From a checkpoint of a small mixture-of-experts model trained on Wikipedia: width 256.
Below are experts of layer 3 (counted from 0) of a mixture-of-experts language model. Rows are named router (the router's row for the expert), up (a neuron's input weights, with its number) and show model dimensions 0-255. Each number is 500 + 50 x the weight over its row's rms, rounded and kept within 0 to 999. Numbers have three digits each.
After each expert's rows: a language model's description of what the expert responds to. This comes from a sample of Wikipedia text that the model never trained on.

# expert 24
router:507520547489527473506512499508508530525433581440532440431516559497558435492514515466456472594441604406456486515490562440454559450582472413461504486492534431438493439379445481556583485527450551464537445415488503470515463514445509465415437521566527518476546553435483391423594552535428435547592524582484524423481504441482604477433428514507518490388497519516498466496553462521550484481430444543574515425571459410520479468469536415515570414436542550490456477471599485442403545548442427463489473509555488452466543494492449574440455508484545449481458540419498468542531475502552432556500467585532559510491504463534563461518510426502464408501578526526546468513465576474477574370447487556384594432472486400482454508543455550488457484539542425489539471495459468534480472564514440
up3:501515522493437480420519592509480514490491522507536493380437512469489505542515370474434498572486431570540470454595505448481512529526500511537449496559519523566503491510440554461483551470464525492566560503505550469518478463524528430539536451463599511450400503473573559421572466540455500486488481520485499492562561541478519588501579476528515465594496479497514584537492406464452549404617496478514577526498494591450677447446468468524409434526490521562520567566512532542540557442438443556472495446519410511463436479668444486486471423503484557389544518427497492473566497536554548494446467473510379518446469556505514563536465508547486407479437452490506489520533496531613492568493504613438489490537508530499533505510526546529443516552478445508583458411505389477546466618508434
It responds to: Preposition in. Mostly the preposition in, also during, within, at, plus the prefix in- (inability, inundate) and year digits after In.

# expert 28
router:598532509539513484458502483515464528523599458451554412437519499538450479508507313479473523506432417490545519471471464456459553491563554548442459493430457544428511438486455546542479543557517585510563481457488480556515514482585506536548511598535577469557470542542504457456469594565465408490536503480523498532442522559499536588464554544496456501482434621510586406512450487470466453427539482530512485480546498536469485482506465425562478468506535578474521426550490492558591514429512502461524445462459554503462495509464456544459553488432576500582461605536493428485601483565527539461536511475507442461489538526483498507554628493538514513504511413522641447469571444497492526519425624521564483582465595467551470449445527681552543530530538508576535462477501474559473381483521521
up3:549536429559431571452520530514558478500615534501497535479461370513501542551548471498480548431579408507470500474511524535479542523519498492506501511593467448487505451497524538497559500509611565559537559508470586493504453522480529568448515426429591572531497585472475444501442539588403443489474502505479525475527401464508431608516648499613412509549478559507487571530552538413519574511550492573475482579541530450490594475490529374466506445449587498542521468465523488561532571436525535537454484478552393581541525428484515555516520512531399495454563500555500483480566441481492478576540504516565421615467541503540502543462445424480478529501532482529492559519473431485588477485507522424523442511441499524432427547502461584473560489544493509444610452484553476513507433538372433
It responds to: Prepositions after nouns/verbs. Prepositions such as of, in, to, on, for, with, from following a noun or verb, as in one of, judge on.

# expert 19
router:412437491535521514496508562549436492546404527525483440566483476451452486480518545465525443501480534493438552486486546552449511480575464419582447519513466498511576517468477552570547482482438467541556522487502494618499536554562591460437511563558428514484548452511496465493483409483459637577539539540551442440457460555482549548401520502526519502591466493415568450489572457527537520523506538508562531484508482543567494542544427493480566441472404474406407500540510488517443440590476546599524567443497447511510452461464483471447521474427400556434436606426446553433517519452490680609521472531507552482428451494499512530535490591554478555556525543574573483544489509520484418422525463408575533533526393430461466518439453499537556468463522513561485561537478610514472465520469519
up0:487557511482459518463418556599587462455505524409416509441461375420494459528479547586494411540557497538504537501497537444445550540587531527483510465529419485501498539485551443534466544593437445590538528560417411497493502519483518456469517484523517504479463556427515473488468488448516541477458487497529518457477506477391426446504549424482468519525503501530623486594538533544441515520503561436485441537436501494507484606532494406443433471519459576460572526456515503470449457426573553513608520501482477504472485453439469426574485445519440486517489542414386544513509568513398519427499518574586524458526580543503509469482496438515515499563590448575561493511526471503505502454422484560480539508520465326469444510520514493542416429615487480558476514499458580487604541484355459
It responds to: Numbers in data. Numerals in tables, infoboxes, coordinates and census figures, such as population counts, densities, match statistics and degree values.

# expert 33
router:654515558556533414475486483559476522441558485631541488423529537450623548560484487444505451521455519528485520407479530588456438549448490370524513540482546480538446488540634587468539482573610531513476501580481502574517446527531478605449511506476406473561402521448527452410478487451548477444433552482509465511473523421476430451553495487501498503438556553504493541548481484505538463543581526561521517591500549552481463486481515427498551467597414479549550545479479507518433447496518565515488468526445345557428487526498545436495544436506525492359433476515484409414436544497580518472493521471475520475482519452482445482575479539546535519489513508435470454485517513497529539452531484542575491475425459523543556487506601592513566504621487506534555551537485428483451567465536471
up0:434530505465420493411623543474502538501433447609486416518506405475423399469393421444422520636514483615571498523506439438441524449452407531408494483554516522515495438525462529474419448467474522404441481506518431450520509452465469519522496548464501551531475450566536462477518557546352490524489604493496454535503580503464478457469525507596481453514512449485581483572460556358432441447486509472502476550530592558532569471478481498558441524478528505514517516495452405529499462392463505466580475535547442464427512458545484474574506520491498519543542495424553540542448496444501558451513524516558474528384513442545487459469446476587566423462420476508472483550544537443596475483533527496458447492511600502472524526512528570567545507510453470536530572431540471570568462547468526
It responds to: Determiners and possessives. Articles and possessives starting noun phrases, such as the, a, his, their, mostly after prepositions or sentence starts.

# expert 7
router:558511502484486507506518475551455482495489542435562575513537535504501429524516484473508509604409403537497524548501499587518504469495461458488502492439381472530372539450483508575447514486478535476399536448475501426511410498438476541490393452489560491501498508515572527554632576460557675419399527495547449511489536524497417463575531495558489479549486538465489505512470436522484462565498460561519524468373530614472468569519502566546517586439592490506568469520497367402472507514575529503394493423594511483417479592536449520503487416600390579471574522565510497445531428555490444522489579463497520522589450487405439519543416449491504539529511445520467539462532456525528510497455549483427454506478531423475512484485567522462442456533471494469557499533479474516511428461478483
up2:540520522522516476485535493509531434589566365528533552563532486453561508570519472503503564474565469597527406475543453550601498547500544515602529464527478511445512490487467532503571479407521496511503474504611554523395458422484461452536542500543453591478489493527530521492490585504499511455552496469530531556581498478532533506562566392518403534610544431510580574481512519517504571624606495439485447455458528507498528514525468406473431556469484467541486498428574543501531535432500506467510498436544487571487468487507521574479398390480500485510498448516517449507562591498499564523448451621535501460470554502508495553560413509501435442524478507498550528524466490591493547406466572544423571573449501484485533482546495484635438531519437463589571561526538436529546495502370378
It responds to: Mid-name word pieces. Inner letters and pieces of personal and place names, such as Moza-r-t, Robe-r-t, Giova-n-ni, Jerusa-lem, plus percent signs and closing periods.

# expert 60
router:450526511456511526501477539503469506557542418477362383564507507513394515535568511562576500508431525480518506410534564481441500550480512563470594551446542531479427433579530537477482501522511556432488478587483576550494498467492425500490457436480362521527479536494491488542506431499503479552398419508506517539459562481498400489554481531485558529420582426481620542548521509483466559495522522497497417504523524456560436493578542408467516515423537522452406579471458491498438467466520409530428468532470411523548478479565571515504546464446532480543446478386450474636515475405407456578450410458514488550423465531548478503557445427469532515526494508511451525400460481565518523437588520447505507507572420545561468479412529506470503488371531463568436508522495561522520579528538537
up2:463517479549568528474544527516506530554442387564433463493431530507514490538505465526471523405409503549542518472476599498500464477444481487600522500446549521462506588589614517474532584466464600513505497519490523430431471569542499509587527434479466477544440521418439479591562432468459490495433387499439549541531510503551505587500562433486534596483507567538551589528506527516382481441508376437486468500492567499504562487520539422516434513477456456367455538543472489514497484393486451506506442516456470545536539537512501517623588461392466497477453479527523477510478531433496475567533500541477472522525460499556497531466515513415544494523503489537456489436511409569462326481496507443546552501536463470478487553533402610536479492499557506524471390585436460454500555607548556
It responds to: Adjectives after articles. Modifiers right after the/a/an, like only, first, new, former, main, same, plus superlative and word-ending pieces.

# expert 55
router:574506610475495462614484482598501515462543583554517486543515641504553477499472549447496479496495542519422626523434505555501501513435536509418447498529469562468474527394494582486429528432510465469468511458474468433531494524461459431478504470526509485589554483470520574509448536545523511463517528460519542512528573407521540449504459519488575517373520467503451537438486483524518434532574539487524430589554519555558508440379475556456459578466349491541591534442595441498529494535524514503433493457414529520554424454555542414605512452515498400528535574622481482501553446459568464445477515505490508409461541504487464447488481562538477533521467413591496517421454572559504536527454560445493503486481394509493536388518467473451381434503493511554505495568507453538542468470528541
up2:562522509545400586496535510480502445460490479514426541538468464531466451430524499417495579526475505528467544494521397531544545548504631497449455501520540511486395447499482564416571579547470491527545537507477567466462502481484490468506539517421523583403513589491461555447594545539494496368461557435570512524604482520510599523498584521491529405541593415531510559516564498479460516506550508542519503483436536476503462431483557440472550426496503491462561447470527564494507534483450441498494557418559456549435411410426479514593482606501485425483541443530511557438450481447509466465425436485474520547518479421438525510537525571582471448404434533503483431548597523424524577471528571483502589597467457482534510505554580518538529507533498366553486507436594539484532506508430570
It responds to: Descriptive content words. Adjectives and verbs describing activities or institutions, such as different, various, research, annual, dedicated, undergraduate, plus table header pipes.

# expert 62
router:477507450544499486590502478517457489396432526463475497516494547527462511476465501484410519562598530468562549547490412566440475611466492518495493454438434541464503524591458474573559484481464424542595522550494495473474603401451558488523452453510445499491487481457502458491601546515425446579553519613524473544551539544505484482427472518471474485540496560482538474463499494437528553508530484444519478387461456484470458486490500541495552517686551524457471392493499557383440444534478565493498487634573545540432521566428438612410419582531391472460468435495519501522512430571538460549472467545538481646467495523576586452477527555571506563464558549467456534519463562493438504577508486461480536474504484495441488522436419488430538535405547459550494540492523504475556506464542519
up0:454468559513451415492546552469503519419505527455449498433508558431532470466459406568383499471449458525403583441572486559482540474562579505497580430462507442536548511512484543430451582466539559509549550475588525404407514494488479439542496524407484622437503596539463487496488448481408541435410572428495529493591501493444516475450543461500464464521559503546486501559441515546534562579449549449506497428462571595484554483468494497467463462587531498528527478582504468517574469504503486454523603484528476563466420494444523537529527454451532508429549457618505522484482449432429479557452530483521476471550496544516583518504599556481447472435528355527509460443509547525552467450476503470519478502414539580403547561464587459504415531382509466537437552478579463528500539491449561
It responds to: Age and word suffixes. The word "age" in birth-date parentheses (Born: 1965 (age 61)), time words like day, month, week, and suffixes such as -ness, -ful, -ion.

# expert 50
router:565448554481500478633485466595465556459476541555503641463497497504624469516431428432605476532493546532487570470439531492456515489420581570417443403507432472548437500531528590499457459491573466420432545426500534429507504509475446539586544499508536519415598437503532550511506593387492552567559475569539529481506572441431519498589463487539528459470513495499494484499493530596527506495507470493558465533424522443463451446577536516454534589597510491461570334528514524525448492482530486575545490357480499494475465524567577552503562455520441571492521543450512506467490475546434425514494572531482548453563458430500561508513458421504543585504571516580492481481541572479462522581486491598453487532448481545481481457492615460531551456497507482553462485516525466469488503493511433
up0:481559410526494464498542516472459552370570422524502520477459407514465580561576447528461502534533502549460381485617473476478566504525558477414545511527532486394521466471445517371421522488513524502511661487495645441469491582450413456472550559489489604464496447482539436492475476578419477465591580468547484442567525443514459619528523459527581484516566574444496479519545557560444499472511545530567499450459557480482591538412537464465475416500534438535474500509561480481401534402385492554458519603512512526545510487475479538597451499365451537475516506533578425553563498521412494482477510542516549501530434516450482570501511508508419490480512554582469512475529528507498515502519527492454489564499537517503523481432460556488469493485474470443538518446564457553466430474548468
It responds to: Noun endings before punctuation. Final pieces completing nouns before commas or "of" (seque-l, distributo-r, coaliti-on), group nouns like series, company, family, and closing parentheses.

# expert 20
router:550491438488500581516502474480482550505509490546462477532589588466517563504492459500518481525446468559556487528538489500485450561483510504529517516494487571483520607570500395489445565559537483538514438592489505515545577515509411576434465416542472551539538362494516537519463417456529421433596475657472518499461503415463558476572475479452594541504512481431467541550487471459474521416472561512487445499505492582520441479535462460480463454512430501437426444454475583568653488472479474539507468533452479498441407553510599520492542531600552495494499473458523425469427668509507455492541454518431545470462481552539460446559570578527549454536454613509485483513488406546441540580494592640458454434556508482542569514520476500470564487478579489520478477550493593448502465525468493
up9:480431484483417564477549605458434461509582485453562511475540420468512487579514420549516543505505478505499537485500408444569591585502577498421453524535541442454480449487529533476502538553435640507554494455585555483455532487497532568598543495553404551428474500509502477443564491519480521456508502515469488489541501438511456508517618432488537508418489486507530508521479515537547489480490448450488433544412488432460508495488486455453500398509552545533564574526439500495509557479327457369539559427532370529570519418460468441455477456500515520487600475551638488550528465544478471539516545620570491539490448520428518553529513473445471489465502525530525493457523549559444513444632532529547475498466528467522531584496555532473511485606480533440427497468506499468626458541501394
It responds to: Table cell pipes. Pipe separators between numeric cells in election, sports and statistics tables (267 | 18.62), plus open parentheses and semicolons in lists.

# expert 25
router:543525569462510536400507508520467471473455471577552435507527524500565454546514430481527520458529465503503403514522501548510467470468441443413392506417525383501475531475476573515502489586467411476412429596479420435513397513413481387453475518514478472418495592575430595551454519477437528575495452436546505518640455467453605444463417494484499480479518509484530604424512487508449567496432547546511465496524532502479520568466568481485554564600492475469537521416485462467473476483521589590474505468514508461568513531433451530556533493566406486500514483510588467429549489472459511453507555444596431471577471439488524474556457571457586449373511420502452456426558565520500465517560440422424450519429531526443517479550532487503534514468477508537540509563457488524580505446528572
up2:499415503531492510522500494466585485495556456572423504547547475510465534456564453513495504540438508519573517405548503531558596529609445567578471463533500524600511564495509524461453536463494568573573429454550452615389590502482525575568568469497547541575401511428581549430504489509450587435454541501481503428521461531414516532474472453555482556511558488459470507502506522450430495522535466412494456513436515467459567475468493518508432542514510449490482506518448440512543544416469535469482508503583443517482479415564569481552480540505443516507499525480535406405575510552418534478549624551507510480399468474402443525578533467437514518445471600484430545473462504486427443507442431532530463571499475479495433529567572595557498613538525412485505500499501418526561484606388551
It responds to: Coordinating conjunctions. Conjunctions and list separators joining items or clauses, mostly "and", also or, but, commas, dashes, ampersands and slashes, often between dates.

# expert 59
router:546463546446534474484480435517496459428571506481506382590487549502449415483543531560566533544444432509490580557486493553545495442465488598467588487548535447483412501457444493534377468512529429455558448493466529526497399570437433462578613515432483543445532623522489477439502484541458563437487507431533473550485480498445544422476500496519452546400463530467447481499516501544518480388494461537403489467617488534405515458457534557509451418438458558428589587443458437564484523456515504468506452540451482454496515500559446414388497580419492446478548503571516525448499555498461461508505450431555503435512528478466603450517515558484590434506485478481475448477471483483610531428428498462623480566487512472466490458542444552466510452415521549506503572535526519456435536426460555
up0:573584500468497449456546520451533501487491531527472571457440470430561579530535462503450483565562348548508517476637490516506567619532472520431529449525510483533518501477593444450519544495518512539468523470514450566513550479485486393501623527367499476501502515495533523557524496488456495436518523538532484439531559472496499612532546477570476486520621513522499462583505424594416539521546468508604438498462575480456577578479466480558492387416509587548499513441565548490579571536471528510491496488523474535575472416513506513472483474462481500450416463477543526522609472506536511479465511594585461467547517501570426662564450472489514449492432549548481571487571531389564475490506486437507506488463492449455524500561460549585446581475489481507532548488518548531641492457453526
It responds to: Range "to" and connectives. The word to in ranges like "small to medium" and "0 to 60", plus some articles, prepositions, underscores and non-Latin bytes.